Experts of a small language model.
Size: width 320, vocabulary 17790, 74.9M parameters.
Experts: a sigmoid router, a shared expert of 128 neurons.
Training: a variant of Muon for the experts, 670M tokens, 9862 steps.
Below are experts of layer 5 (counted from 0) of a mixture-of-experts language model. Rows are named router (the router's row for the expert), down (a neuron's output weights, with its number) and show model dimensions 128-191. Each number is 500 + 40 x the weight over its row's rms, rounded and kept within 0 to 999. Numbers have three digits each.
Before each expert's rows: "comes before" lists some tokens at least twice as common just after its tokens as in all text. This comes from a sample of Wikipedia text that the model never trained on. Tokens count by the router's weight.

# expert 35
comes before: " the", " a", " well", " an", " his", " its"
router:389485553507503420529456509511523501514568519535497526532525469554487464524535522506451513480521518555516538404482459525485527542527452522464473521517457565459445526480492438478499504503528477
down5:519499499465514436518562472536419515569494527497496520474582508450532589505507491443536388559481529457482456510524482505473556498507590510496510500534513497523456471498501495463536470480483508
down6:470426504507547496476528552531498484517496435474514466485534518523526494502482453496500499413500472451540514493550474431476479441523576494504503454502433497501462534478468500524497554518531567
down7:514552559470531435485488493497542512477606509506496484505536475495503537484497500649553450500500573532426495489580500490490543505507496498455476424503537507495425451505511547491445523456455547
down8:498496501475486457496503499485502411557548405537443497516437490527532519495494476577502505462513501535504578508549500489522473554499486453463495486508470492449501499506496547468493500522533495
down9:483522455527465512587437481465490524502543575524500494529554498423502485545478480493476534457501530473497489463561486499522498499497573506523517527538517603445429469485514419508501527477446529
down10:507508500458565495511500485460522484507500522452593604501479520478494538612502501538519500501605450481531585567430475499497482469491578504492522499491508443496506537595432478539510538500529507
down11:476466505491537475426487487491503519442439503531500553444517499512526493492564528523488543411579469471491505503530462474514498484502454536499502461438426429495501504508499498527503488489444463
down12:519573518464527473495503505516476512549483577460434495482483507446502537558504426506525515521506479551499501559425435525511491497436518476511462467499499444522537464476499518532499558501442556
down13:507600454506543490452546478517508454568521453479432530481435489501431496534504457423531562411482528506497491464531548441524569531488500462469486486476502516444539499523501484446501468520478485
down14:406500482512493504477503433535509454493569503560553504480466480506493484533548503447483414496504419524525512476515512511541513530487431540506509487488509490455567478520435512480500453346493494
down15:557469518509478437487422477468490491477448539474522504503498499514497506493491492482505504600491522493460492536533494477502481526472531494568540483506434500610511535471465588499518466537534442
down16:503498459414502543494463453505488526499510494617516462478528483543503500502497539587470574503488453505531551535486501485523453518467509520480506515590500571452553498511432442501550493542434487
down17:454536500506501513506425501513496534480488500459542498521570487501518485510511480405513552512456567502456501531527510429493502494432446468547538511537497482495475441458498577501501515481493419
down18:464548498479533498506529490501596499584501490668514524499456474487501536456478494588520514508506513432475497479530471520475493534458506499528480505516491508487390499454556494444509504463418501
down19:400518418487499561500526407523517470543546391516484489478462509502511587480574497510502502447507387472508569464491445472479533532501485493464458500478509493472585439500450447533433502523499488

# expert 36
comes before: ",", "–", " |", ")\n", ")", "\n"
router:461527483559511462539464489508563478459540497507562531471506459545532396521539560563493521451491511506468566474511454523510553515503543471525522550558462512474422500532480471463433477493515457
down5:529506497443534429486510497534490534483515509503500455566483489513501501537526478518518521504482583509558477502504478489502457519459498544491441495510525505600486532458489498480535458469515591
down6:529560609502536473522474499480493516588512465504482373508453500498496483512504439487504522434564531461518494476538493468550494496487498521481463485539560584516496500471507575544574430500502461
down7:470438509413544458548476455501492541502448481529494499476463506492416501513492482479458472489603503495545484584489472534564503546556534471505549550502496561472479578513499530523499460499665506
down8:477532469501537545495502465421505532532500509500500474491482500513669487496500503492501444494496451530406534485475419448471481502569510522484577545518408533489504455503453467497506537510441494
down9:556454422521500509497455492511494541503499484500444538441488504494476560496501477551502477512503507489500485459552481494504465490502447501500553492435515493534495453490476460504535496485439439
down10:469501564511497500598489493449480537502513461544505462502494450530493559506485456436422512513474514507558558527476498436463411503469568529499493498521595539497497518509442537502522481467495494
down11:494500586492524518483525487497492528548499441537547494489504503507517527532501562507447532512462512604495474496513436540479509587500539503496502469496498475483499500504486507500497502469399500
down12:496498491484490517525461474535499503493508537521492465498449472501488470464500502479476498502495535489490459503475504488463455508472521498528452470500443522503518494500476595518485546498498460
down13:490501483498438466469495519539389455505473601509520458470492500504455515524591439488531515574558504506557493499500525434444408469520517502476502497531442494508500413542462483473471405508494500
down14:491495583525500439469494465484503541497500491594488461504511535528473535483520489476534499509513544499484468511476499494497484509531434509507498499477511553472496454500504496506576478460465562
down15:483499379520445418463543558485520500581472501497431483506373511508532478551483493488505526514503467500495542514500550573407506469537454442502456518587447493428529454554476487506502498503536522
down16:520554440501433484558498496464500531441497543499497502502502508607536505484496501481439492463491501555480439506502494489470441496498542493458481421446550507529515521488491506508495578474495493
down17:502361503489562454496514480471506500493562470505454495497480508545501501552505470499493498449481487496503484501515509501577575482443554496499524362496469489493530454485552509500477536514464585
down18:498466583479507510508528570498457437509493436502411486526597493518412529381538532492428513579459535525496500543563487487465374495498464524542507503444426465524456547495495473510533496540507495
down19:495518495522469374493543518502497382499478488502466543474519493559504516500520446499470445501464526436476475555543485472535500354482506492511561441505506494462501523462507513479482488502526451

# expert 43
comes before: "9", "8", "0", "7", "6", "5"
router:440550519572424468539470529469524446524523529491538532509462468543532407465532504549497489451504538461510573411531438534522584501521500518485547489461406537486439528519473479488480518460521457
down9:446501502531479479494475510454478580571466498431508469519520495470550531560487568613488498466550519455579501498508496444518533556497477512536490499500550453513501458511613576499593531491435494
down10:514526491501507484574492496498525497464500526457532506530541493480530498494502440467471543532546464492517478493490508509466466502487442492546520484474498593419525540550554490451471472345434549
down11:567499484472502499551491540347507476444570506527504554526500514561499458515509503489498424460487473499514473451418505501534499498513436515494589502511501500403481506508461495500510512462528488
down12:540491498523468483471517453449524510568489507593507480581545499493498537407462500499520467520489536502502486540475502462500474501507468499514424494480503554518506429541506503406589579465498535
down13:514501510509512528501488599514473470475493507477444518476610480465484496500484581577509519508499492419523484523509499532500471556524500513450480502515443457535484486388498550394459501483539493
down14:532489497491515543532456611508501546572638407461445495479519500491537487496483576583492480497515600467504463494440500514560516384446506505546540418504525550465493527515506490542417525502478494
down15:524488488530475526495486461464527529522501523509495493520433497553489503492447525501527459511513464520494509502466509423449413500480504502546454456563490488471496442501517520400489476499484487
down16:459419499465557451475497526509549508467520471495495518500519463545488496476497500504399487501496503528482479521514497535490545528524502556504515508493518490580499475531502523506507549504501502
down17:533553487522424501538512396504493505505475491429547504525548529505491575597518517451493413561480454572492494500438462527496468444395549535509495496523468516637482587479498510498508575491433526
down18:545501494521505514509493506518428495512465520499491488493397448503519486520503475537472559479493484549503467437541492492556490506500544595541503516500412466501464504493506496492518497496503520
down19:525500492538457474446498469444513487507501487469515495487497501496501536489571395492496528530498511499416517495444545556488511455498517503507502496532430508502493533515536482537497518499501469
down20:486460530520414502453543484499501468428492514456501477508501499511504499496478506374528517532487581490448483526498476500482489414532473516512494452532551490458429495502498487569500401666521489
down21:510475449527509474548512507494478529469664511486474498485551495535410492496497466490498493495531527541468522570534484556509505469456504446486488497459504531505497531518436460519506376431482489
down22:525466524551495541524494498584491453398543478514538488493512502560503502478526531536414498543493469536512477539519498482479525519476400507594517500478477593505481529514494481454481511537454489
down23:503462483547442534565514430413498494491500523563497606503468576473501479501501529507493451562505483499482491480492503475484544430508501467519571520543503505518508537547470549455495498446496497

# expert 22
comes before: "8", "9", "7", "6", "5", "4"
router:426532490632468406491439513508519471498528545485508551494512502479546453512530528539505505477474493536471520482519421544569653503509511465481532555489469510508511510534508479447487544466515453
down9:493496535495474507484494520515435499483500462443521489500500518510504592495500492512447511481508532492491490547512468503512497491494575484508413492601489433473510510495518507480509430491460509
down10:542491510509467491460496519520502544457518458387530492476502566495501477504451475491547643502497545412500507513571497556557447468483500510497435463550418498443497495501496491502502436502456414
down11:484518571535499473498516471492487525490567382527517491497495503512507525476504501506431521533503448456507630553539618503496497500544470495474496502507559576494448555447557518477504470484505430
down12:486496490548505498427367490521501450509467496498481533500501498468514490496479466462484437500505408489497554551491519504548468504519519507464494495591485504513491568498495465452534546560498519
down13:508502492437531499497498567525499531460524470509511449478518534594499580499563580594517532505484587516491494494502485436494478493559458501509476534452503470500500506512551537566506477500508448
down14:461504501527500478533502449524492496535487521513543467505499416495548473467442495403471497517370497488422487427422523500476505415428507559548524482447517614485460510552506574500493455412484498
down15:564505499476508499537486498425505480538564475504512510438456507512492501522503487479473491561449385531469488587538557487534502487553485481529525503499494531517503497585507486501475476500503461
down16:500413511542530521462541517490410487519481494518449471511498455503518544493500500513421550465523577411508515519473489481498532504493499423450501480495500431501489498511571517498533462517469548
down17:606447494516499503451544537547486521518533609509502489437506537512491538494493569456443500414495497495500475507574542517544472503480480475495518493526500399428481595396499499502603500494467488
down18:469485476504500494487543489471497442568506500518437502473507489490474512538491480459566491369404509500470380495517494517495502418508591535483490465510566489543410517514499445505419510504455457
down19:492447505501495506493430484510549495495499525559479459491502503488503551482433471500506493506500498501500452480498490512479499490509425500527534502485521522511499503560552522500546507571501578
down20:486510493471499578538476441490501499541512526439459631448461501512517468487505472496514496508569442533503428460507533496506579456523488500484509494520548493612478521633502496511494501514490574
down21:465478510507487529496514515504562496545496522482501552502499500503494496486492503468489542524534502528531499489488492558501454515488437499446515520509438478458484476384486502468425499483500466
down22:492548496539529472624594503478463505488437500515487487497545497506498520466552426500537499552510537520536467523505569537499493499501351504541456495497499544503530600490431434430506469532634500
down23:506511464678512471535560479525490548508512540575499570581461517500507573492452478445481506509504524426456567485504493500542527520579501502536619479494499531504504449553502513549437462559512521

# expert 11
comes before: " the", " a", " his", " its", " her", " this"
router:503502504495538425474495616496498486495496563474514495481488461523530430535562561541446486501471533495479497463552480487496501486503516496496523484440520591506467525550508487496496500472570438
down5:529499502521432481534495512494483587477418550561443523511488486522372457535486470510505469568481499473557561508499483509493543471482509457501474481486495495501524523388388501496525507507514502
down6:471513494490502521436530471392502501494503444492499503486527467497473536455491525489553504451555412490445595502484500561467500527494552502451509567477481495461510440492510492459490465526499506
down7:506438483516479506520440526472494492491486574493628499472462518482500457526500555468418489475502568505500492501500494491448498510538537509536545522488526497501589494515507475471453575500493499
down8:510526495483440555499488505502480574558522471455530481544516515509452438594517386510419413446453447502477489456549479491500490412420482492509488509548543568495524496515558522516498549623491457
down9:557511483476430544499485479500511534518501603494463498406536609477474466447498522469499522580463515525518520492486447439502460519496501530517499456573489496521462534551507505545535493486539497
down10:503515611465509529506516519451541454536509488535426482501486570414486505481454503505501431491479499519501502411497507514477527470413516493510456495475533488535486494485431499520499470488451497
down11:503487523455448491524532522486413507510501545486528533531447502524431560491492533511492484485466495500515496439531547484442530490504517535399481497457504546539489484441410477515494497497465508
down12:488504503556529477507459526485495506475471465499520529540516492575496513490465473539461454490519438347526524505491448530545400499535479501520448514451501475452536529414456500511427529447472501
down13:489501550533525557509546541499516511478503446524477484538514423544480499438500495501488502497470511473459483502537455561441549514484546435508418493454524458487451485508491473548559580459535475
down14:400518510401516502502509500387515572489506495534569491479519522476484503474515494552471487500534455479556499443498510516495500501453481508497454482500502518504564574469564508459495479503567517
down15:425545454491501436463454485504503481501467506486536540476500487544531471490511502616501500522461464508509497561528604543557505491493468522485558533550450441555464500534461499503433591519453506
down16:529427525480471627513546543434538500509513499541485495447417467471525503505541515480468548463514598459501434430495521504404523465538526518534500479477490524504590520539484521504500493635496498
down17:518473496489467619491656500501441511396506449502498503572498512517524495587484506388514445567468461579426498482528445510474488484545495489487512474497449584535601604464513487553545490516494566
down18:498499502503490533482457499444503498501502434480379496495501498480566508514533498530445500420447487503511509484504449577549478450523493492487501541533473494495553487503501521457450613486496507
down19:499513493498459466415607532372487456555496478510456509562477563394489481455470499484509472520508461514519588457505541500479504539513477499485502485524505510486430483520437498487480505512498470

# expert 21
comes before: " |", " |\n", ".", "°N", "%", "°"
router:474552544544461462518399495499544498550481530506507517538533508524501443480527592500437497471439515509531556515524454500520553501526486534551537522499487517500488467530506423511526490506584502
down5:597495512484489504485481471569501455501494490494529500497477499501502517507475508510503517472496511501589507655497504475558501533498540401654494476501568492461496519555488515409484449484458517
down6:498489500499506450416525473435495488489429524534622500424497469484559499504565469500495526513490499502451582498475531511502513528494563609475546492444511473493480492504513501513502449470539494
down7:510451503381494475509480533511523542558512458503478477467523530522490501548484593504500487465577523454465483491466504474518593396444567500447511530516488526469412543498671495510436516511494511
down8:596538503505496564491502510502461457523505444490491507488573506494480500472469497501522445595497527594507521485444503516495540489521501541478546542494496560495485502513440502454469493417522499
down9:513493482485494492501485473474500349476445511522586555537500498502498487435502449556448471483470483492502553484522503470499523526606488537497626565517505517559497468500512525504498601515527500
down10:503606507510499545492471521508537498477478501489482536500590581512465504495499520469518499528504483518507511545594502534497505508513512539481484467537508493495461450501517471574468576558467501
down11:493506457567555514486521509489519499503515515498479473495502516502424504504439592467513507499471526457485507456495495470479532488567550500482480512440497521548488526439526428525559475475537586
down12:512478538448493552499506461467497499548497472531516510486516469450499429540552496548540551495461498482509557498435549474504494500479504494555497506497562515525411469564508501482421500537555479
down13:575492419439463620468503568497431475512514572489426530530545432536430492483481462415488505467516437508524461440489412503500496506553499547502519496451503493486555541496551463372516504515477496
down14:470555443505433498482492519437465508498519530488514476518551521592398511506501626412498522523496492479532518513581487494485460526416427468503414532478492474477481510499477499489530502487423498
down15:502503464572503504451501455471517495470449489498497502517478462518500475506509452510552434460525577518504508484538474485399502499438503414477487472515581503369512517499539460454561505468532507
down16:519510454492499504409418511497498548496502535493505456483507518529579646512511522403491393528502490473513522500503511491439500490514545532475570500498498530505526461494505505472378507466496502
down17:484509455508517496492490499485499498487484542526393385471514490494507480489511498379498540488490488419478503504501567505537397492542486502501479453479538481490491483410499529375480504500508494
down18:501557453505500524472496493483492502472513547520390501468517513542508417482547496529498490490483439488561558501606461495505606423498432507622503461497527506498570507509463495525559508501463504
down19:509528429502515497479553491522504472483523508463504498501455396517417529501526568497542449489505498473497500511513525458490547584454471520510551442509570570465500550527525475449477543563539490

# expert 16
comes before: " in", " to", " by", " on", " a", " as"
router:461495520558477494477383567499477490485548524463562521513520515506519492523503540521528457494522505488455533478544437491529553506498541494500520483537451500539504470540493485475429542508506429
down0:496510486490499481495445595646516499492510492459574533540480462492491534604510502560489526492552538516463499510505499558446511504549528503557463518552493561559502530440467513539534516532519498
down1:506476494562533583627500476475498490498466503491543536462597489520473500534482509524510597519534473386522510494490505512499526499524450555496375503568467467562561608517503508502578520505516498
down2:493468454521508509496492495547401478506475501494504489502527448475521492501540494500568511500525498504526533479483446554456552525532496502453573486481500495472531483443544541479435530517570495
down3:507447463495464505554488462504501428521487508508496504493495444576529457540500577515558499511501477476531495558439477430574439517402536472573542484457519457582466476498494472493499494495484513
down4:524468504491556499530490370513364522490485483479596404503571492424516493505497496517506544606487337602501506524503510563485488502509566451478524525502438413508501489513554490487500458494557495
down5:502496522502466630530485405496471555482550455585468495551504509534474481510470497514505498457503459467498434439508557480517518495424490570451515411488501569543515493476444348486487480481501505
down6:446502483543517575495497466504452505500473500541555621496472528553557499502543467515506444475525500464503606555497389498592554477490506456489515519509487521551572488559465547509510558507502490
down7:539499568492492502478525512515533455480498566486516529517499486412490499528476565476602436450472403484472516503414516495509435524420502493486497510538430477523483521529465500494549564608496499
down8:532549501447488484443477499476494495523479528515600517495532501531451534522498581474430479512512525494518504554506504411581456519492581523487505536520507459486453501528511516568519579527500484
down9:518503481500579494517567456474473436457475508516501443565507520506609478508512519506488498495476516500451426507535618529503479484533528515499548501548574492504478462459500502437497498488625568
down10:501524494496505487495513580372500512496572488477500580503489547486493483539528554431496502544498604486496475379425466461512470490425465485539452559445512509536501527457496458577437526536520504
down11:495508621448503483498512472519504470566499568526520501453552505597517499484569493490429466540490614494512399484437508494465418537434538516387507441501538507483418473535396502484499510578486471
down12:499498457445515450501509503435507537414491504500500524550495520512464501518544501562467482489513515606486505497494500500519444526501521530468467509545518502497496506640501499513501501423497504
down13:472425429458370497465501520575520465489406465556503552528487507527474489580509562476497575490506502498432526490477482509501544519539498443476505504581500491422498500598511536498549509519488502
down14:523450468500498547502462501512420477512528497468472491490544439500486497567502474515499510503493489507558476496532503494501480483533535504500504503488502497506480522516539487559525539475527482

# expert 79
comes before: " the", " a", " his", " other", " was", " its"
router:478564531567527501536495555521540526544460625509522494511451478526541460495478492524509502525498531517528593499487462524542524535531501508508555533494423533505444538534427415437511531500564497
down0:531504495479529441537492533504653491422520424520550412537456503511487540502497521462512521481481486508499503591540475468582507491469586434468501545518529493465495485475493499537546479496475503
down1:494487501439419450515515507520450427513501488501516538469505555591397508513556495520501445497538495539524546498512499464429521538475484474524462464359626496422479459497546504412448522507556557
down2:503512507498505457488510501473450494522527542488480523534391512508452472505509470479520492484403570514502452467501511542518497640534485487477500506536546573486528472428428501486501501502541483
down3:589495501499485484513516489535514498494485620538541500453507501477500491473552494496594429507501525501517503493470537567580493451462494525441464496463484507472502498475500494509407559442579480
down4:477500534513503443489457502505471492465511508498502488515498497513509508583514534523498480510535410537617501513480481516433554405424507524489492492482523453485482506547478500526444431517532519
down5:513435539557501518487509499493450497504522512528433475500528432522497463485580472457506518586553508519569532556468491493531513475485533499506516511555505543479506480533501500521595532553498403
down6:502541491484452518510485445512600508511443557504508505477480498544504546448499530483497527497459493501585507486562555504514537505503500544448569503489493483484501477488526450536382486428547519
down7:493504486505510531485503482581567495501487498469530586495453489513513497438491447533498513558493464497514532492447465491495544498466526476496467510498491499499497553402501538452542504463513516
down8:563484540494450498485519502478615510499553484419506505491476608529492486495471527438531546500547503441446504489493512511514501528469517516503496484557500494472438590400541522483446498505511492
down9:501491504451437489533466511415486472466488517499445480505497524544503523525490495573490527488519548499514491577513460541527501538470464538493479488489493429434455504502479591472570416497496492
down10:511523535492594545456504505482523587509508528612509484509482445529465494513555481464535496394505495500485490487498496511441526463501454495459481492502490495549516490494502486464500490547447513
down11:479534544481495500494468500522509559545497470505498512477463495518439484607490489498521432500566476508416499505371575413421509478500463449471445461544481510480510445486440441421558500473529526
down12:531537532489504502565565501428576506500435528570500515658520455606472466465497498514460506493548551495497499500502504494481510577530421505565481431494481562511517502358498582493452485475512457
down13:594519488527490628449411542509488505428472484532448492591487505539525531497484494494499523494469515405468549496495529464476449523598411473504506449495403476500544498546396513511490515518494357
down14:518555459502483498479473435470426500507501570517468499524410502502493448470482506480524447442514455507539517492523503499495523523485513560485499500509534485474526419502502629575469517495452490

# expert 91
comes before: " the", " a", " his", " to", " in", " for"
router:516541479547551462483399525525492432474529561523556501539519523494512453553587506498487536478496496486508490472494512522583537535508521537508458500538463513488503478482475530492546499529539446
down0:485501485511503508567507468574469477474450436489507496562521508560499413423518542508501445519503509500498471475503461433547508602472506490438507523355473466417452489502559464504521496546549495
down1:488485481452427526498540482468500578488531480484494505524487469531512443486500496560404493594449501552498466507552522511507478500513601504500565478545594546493457485500570500502502431523522448
down2:457498498491510470486496571466512433520502455478501545478507514507480522474478508480491503444516500502565496499498470504488495522537530499408442578441453421531498500527520535504541557446500524
down3:443499499478393502504447459511488530451511548488483515458484498570511522558565451481496500462514478567499535537540463476554495484459500486461496537487472551505497496515432490595520464517549444
down4:511503514503508528497534509532435485442495444460491507538548501581489507548515470443513531501454410509495486493525442498489501392493501514451413470500518504480326490496514473527543520438501512
down5:501482504566495470521521495450464515519560456504394488490535532474513515532514500494454503492490498494450509521631455511521507481502423500504572568502505555508444505483478527485487455502494507
down6:535464348439501521439517517538553516507479514505499498483490486406431484456477576610593567492484532484480507557466502557535484531595520487520538528505493505508480493533564519484495490502546535
down7:500440493544459494539486505508490533500548551509502486496536513533503523539500510535538504492564496462552463549477500482492500500453524508486430490511493391503454549493519494503473616500507500
down8:485472516503497505449499559498555492547522502492496556461557508489538468491472502507480406524486449500492527528511491551503487470531643530498517516493497499535451446500490507508574476511516408
down9:496544562501491497417463540485502475464446505513507528438502447501550498508489512500510520471543526502512436517427507537518498540471446499416500519617443484568481570539454617496527565456569442
down10:476491496501520533486503524493502455472551471480528554469501537480497497576476507542488518575523419461502535561466392513506446567632507530485488471499545503418483506496485459489556471508549484
down11:556428504479435531504481484543487512507469557491521445534536500534546462590601532479509501514600471468617412494466504497450500528501469503552434499413490461487498595412471540466537596433514525
down12:449453495515525453560462486506515510496420392501545505446576471491452471509514495515501522540490438500532506539526446440446553424509475453545485526537473499481550546502498483439636501563492506
down13:500493488490350486497439570494503486574500518488457486446511494522543490486502525521498490480436511506507561494501497473528492556457517573550504552565500557497484507513497468494493543481508498
down14:593503504500470444523492470494521635535476555486508511463499477498561523490431494459427409520531488561441501587501570457520537500483454520456531537507492495616506530492517512445461470493471511

# expert 75
comes before: ",", " of", ".", " and", " in", " were"
router:434591537557548424507473518474521444472523494524568554489469536459494489516549547561454487486500527538459517438526449460558533494515525517545531484446503461534494460548448493441531478452534515
down5:479502439488446441528479465446499557500500543490533539492529493497461411499531462447566478502550522498475496506494548501416479471538487485561522444489474478511534506518517423490543571528494509
down6:516450500494479493501449492509496496501465493497431511513505482571503514511497476524493504494503517478469557494494506590507454498464492518501501568532519498407485531513474494574406561601500486
down7:511515494499485396372492507499524494502482503501474502495512501551500503444494457502501500494500484498511518482446497548510445505442364482500432575515497507519486521501504554417495561520534503
down8:504491631668471489495529584469482483495459518458510467483497497481473452502489495525554498537503530492484522533541497521508479557542406499514403569468510449447491518556495500473537520563505519
down9:504485469524503527422484456487455499505509513401499567456525360550489497500488497489535476501578455460525460501497469383500507497444431499444425512539461498504541556515515499503500542516495468
down10:477520439498502531547487456531433435479491519527514448506511475497499541499511474480532515480578481487507488516479410499506453552489478519506538434483584501515490404512526482486490513498475507
down11:474499465508554525476494526492502465513496546501449549506583525502518485503495447493499486563469550510501474445533572430496514511495417502548444500502421588456483575453410536473497508551517487
down12:595492573585389515541493524543508480552496516525405501489562498495485541554458499504507510502490501450418522545529466485481499419501495467579550417489494460500481477521475514500561549561487596
down13:431474496460524483490464470483609476492511455526505567484508366446488466467571518365557531495509522443532491505496501488474507529455525443451536513498503499514495639471511502518502512395522603
down14:564505452481500494475488548508534465561473504475500459500422504484511490496485475521464530509535484500478501433533496542450495527537486581490498460505492585519457517491482460499527493477451489
down15:532452500515489489476563466547561488496534463491523487533500519576567498506500500480481476595493485493529518501475510519509487539489507566488488490518511350489471627532525522504563600479504476
down16:499650544505519538537517502493507489476500487541487494512452484483465487419482517608468448463512529520477470488538496461502495509484611508498503557496523383527556423524522516499494500512501496
down17:615496494508441462455472554497492490512527496504536511554484486469503501502431509473551470449502426412492508538478465546469513518412501500534452494498538560611531502483467533478523476473388495
down18:477502440495499455500528501513498444474496500496500542514500497484439452494469500508509516509479514593466495416546497481506579446541495543530500498499470460496473468375508482445510417398397500
down19:529548519499498496406532491495464560400527486548506499480539555461514459499632423551473514513441554506465512465488540454501473529515548524512566404500492449577508484547477488427502434501492544

# expert 15
comes before: "0", "9", "8", "1", "2", "5"
router:465486553584521472522367543480558445476503510515545501517475488589562468501509453547513514557522479471530570491451467445524545510525505484465513481546448519444486500519520497439493522438554503
down5:436561392519485505498478476488495494461530505545546496499502509565468495511498533500500531510608481494494502473444488512551515553499609476495482465500502498409513575487479492502497532510506505
down6:471512487507494528478515485491513574492508542509501464502466512426511484547502573507539513500505531498539527500536497437477503486474500536506509587617568506478444515379466451448497501508528491
down7:518573497491483486611475556509505504524547491481495530502525544501572492485542511516496472491509495552527514487549479506558555508505376468530476507502498448510481495550502529459507464498511529
down8:502495568506432470551491500517442537556452557455502503492564510484501521472438549460505518602458493528489569470495498430488544484502489493473445487547505536517530521504494507501496506480478503
down9:496497461498500506374463494453494467525502642475502498539500472531488500501508506509440464554443509476506521512501518517438487483501487505526487475527501498473512473476450523513524503484585505
down10:539497537466580506481501444513496500466501484449558511511426512464547502623504504497514483496488499614487503490481578569473507526513499487504444514500474500488515517504599435501509554506542517
down11:489485446543493478500536411529504486459540483464512479460529462469433498452515508497465503597536563503503497566512465499549491506329564574497507500482521433496502533503478535491461501498493397
down12:466492496502531557495549510533452558564488567533524521405466481505500483464502464477440517484457499470483498505499480514565449510502444501550443494477540614520485552488453484415518482533496479
down13:401439481475425490596473501505507473546490428509491595434484504501497507501443495474491510545499517524493464469631530501488500504503509498577530546471453422497487498500504499402503467508505510
down14:532573528497499500423580506428522516479504455460470474562463457454501500503496535502476541544514505508535487447521555511419476502491559467489482552522514561522501505479539519461567485508517481
down15:531498490493517508433497520520478496531509499458454614463435405444513577408478499460521518498494457568481498483571515541488493495535400467488526632543502414558428498535383468412498498478518467
down16:504566460453428556509552495467461496572471516471488500477419504530489519610503478502489443527475462516501492462487485508502403502511499578500451522474432472505448524469497549388507526510496490
down17:484488525506446502492490505556502499454493486548533512599544498476491500483529510513497486524576488505505539488526505511517498502513506502494463484435542536491493498472493408498514442466502499
down18:506461515502537462430515498546504529456387592505487375513559472469438507418490470502504492560395437492474496519475500517454495444521509516506473490507537495476573498400502477567506460494573524
down19:504535554547523521548543470434491499514472515506505494478369501483502589472545481528474474556459482495482520486474500511481483499506501550561530563611365458562524494382480546624488498528498431

# expert 65
comes before: " been", " a", " not", " be", " the", " also"
router:483565483594463481475464485509551523462529537462556516518449446541563472495520538592453407489504509484524553483482432510498523483581545467512591493591460555509522467488537452466485528445499527
down0:590497468510502485506493574498503487533475508495483494500464459500504501501523423504465499531559558506482437563472528381504500539505635534496502563435503460531356496519471571540383398500510477
down1:504532512498534553503504495509526485608498499507508516500506503468513568585500502466388544514541517521484488512514557534517471495498511392512513426493533496409497496444451596512498524513514481
down2:434500533470610499575443475488486496493502461476518507508484506520544465502481520489411485490497512579461440496532440503497499496504349500494539420478583499504568406468466488501494456480447504
down3:459531468474500537541556508529525461491476496483550500581463489517474459520566531407560527540455489517511470413480480501439489590528512507473464522516493465549496515591515522479516503525544481
down4:487401487510483503525461494498382427483496488502521507456517490566604509504503457501544503466535509501497471487528557362532509510536488466499501519539502562500483500457502500484538486503458572
down5:487501488531526409473473526527463466398494501514448494518531470482503500413462505472514498481506499544500397500472476541557502507541506523447547513451492542485499427513477498536527520502500539
down6:502518556512587547535507436531580486501450535482442494511489493453462571497505593431507585582491562498536505521596532501517527452512504516521496500510501480527457591546500497465561490593516555
down7:514531487518495543505486496520480498486509452429509507336532570493543483402498555458503499460456460495479491522539488506500498507582498495415508577506490520525499487503522461478494501496501500
down8:517500500503510493458502494445528535528469478448582468455463473492520442514499449434494458500549484538511497488425506509495455491501467576546501559509509510564500439505494498493478509425527498
down9:573488571480542509480531498506462499558459504501538510483526499421508510459600498509577521504458500443556500514490482542485510352535439389501484465480366536474507438495507498405494492467501501
down10:442529503510511505504509503578484515399501495490540584501520503495497500385424529518438481511487494507490545514541499518529497468460473467522489520490375500505493502500503512524493493541529517
down11:509547491494481520609549561486518516491506554539562509509526485487585522456493470467402504505634540520496498453498507498473575518466501522499461504498571477458497481556441503425487463461530503
down12:424500517500509432575517506551524547505508548511507499497500514451533509446561507477513523499491495475577496446531454467511372468440485513483604499493487499483481534510578444496503512448466475
down13:487503566498501564422509508542492489495505468536473472506534551488491500529479527508514499519503507475488492520517508451479518541436415552491495403472500456514523597503461421507576434521479421
down14:478564538506500509492503487541490519498452458525501506517504342481499502520458444498544533486436510444539561512500495564530465502515512488525445458495498501387480525518410387392492509501500452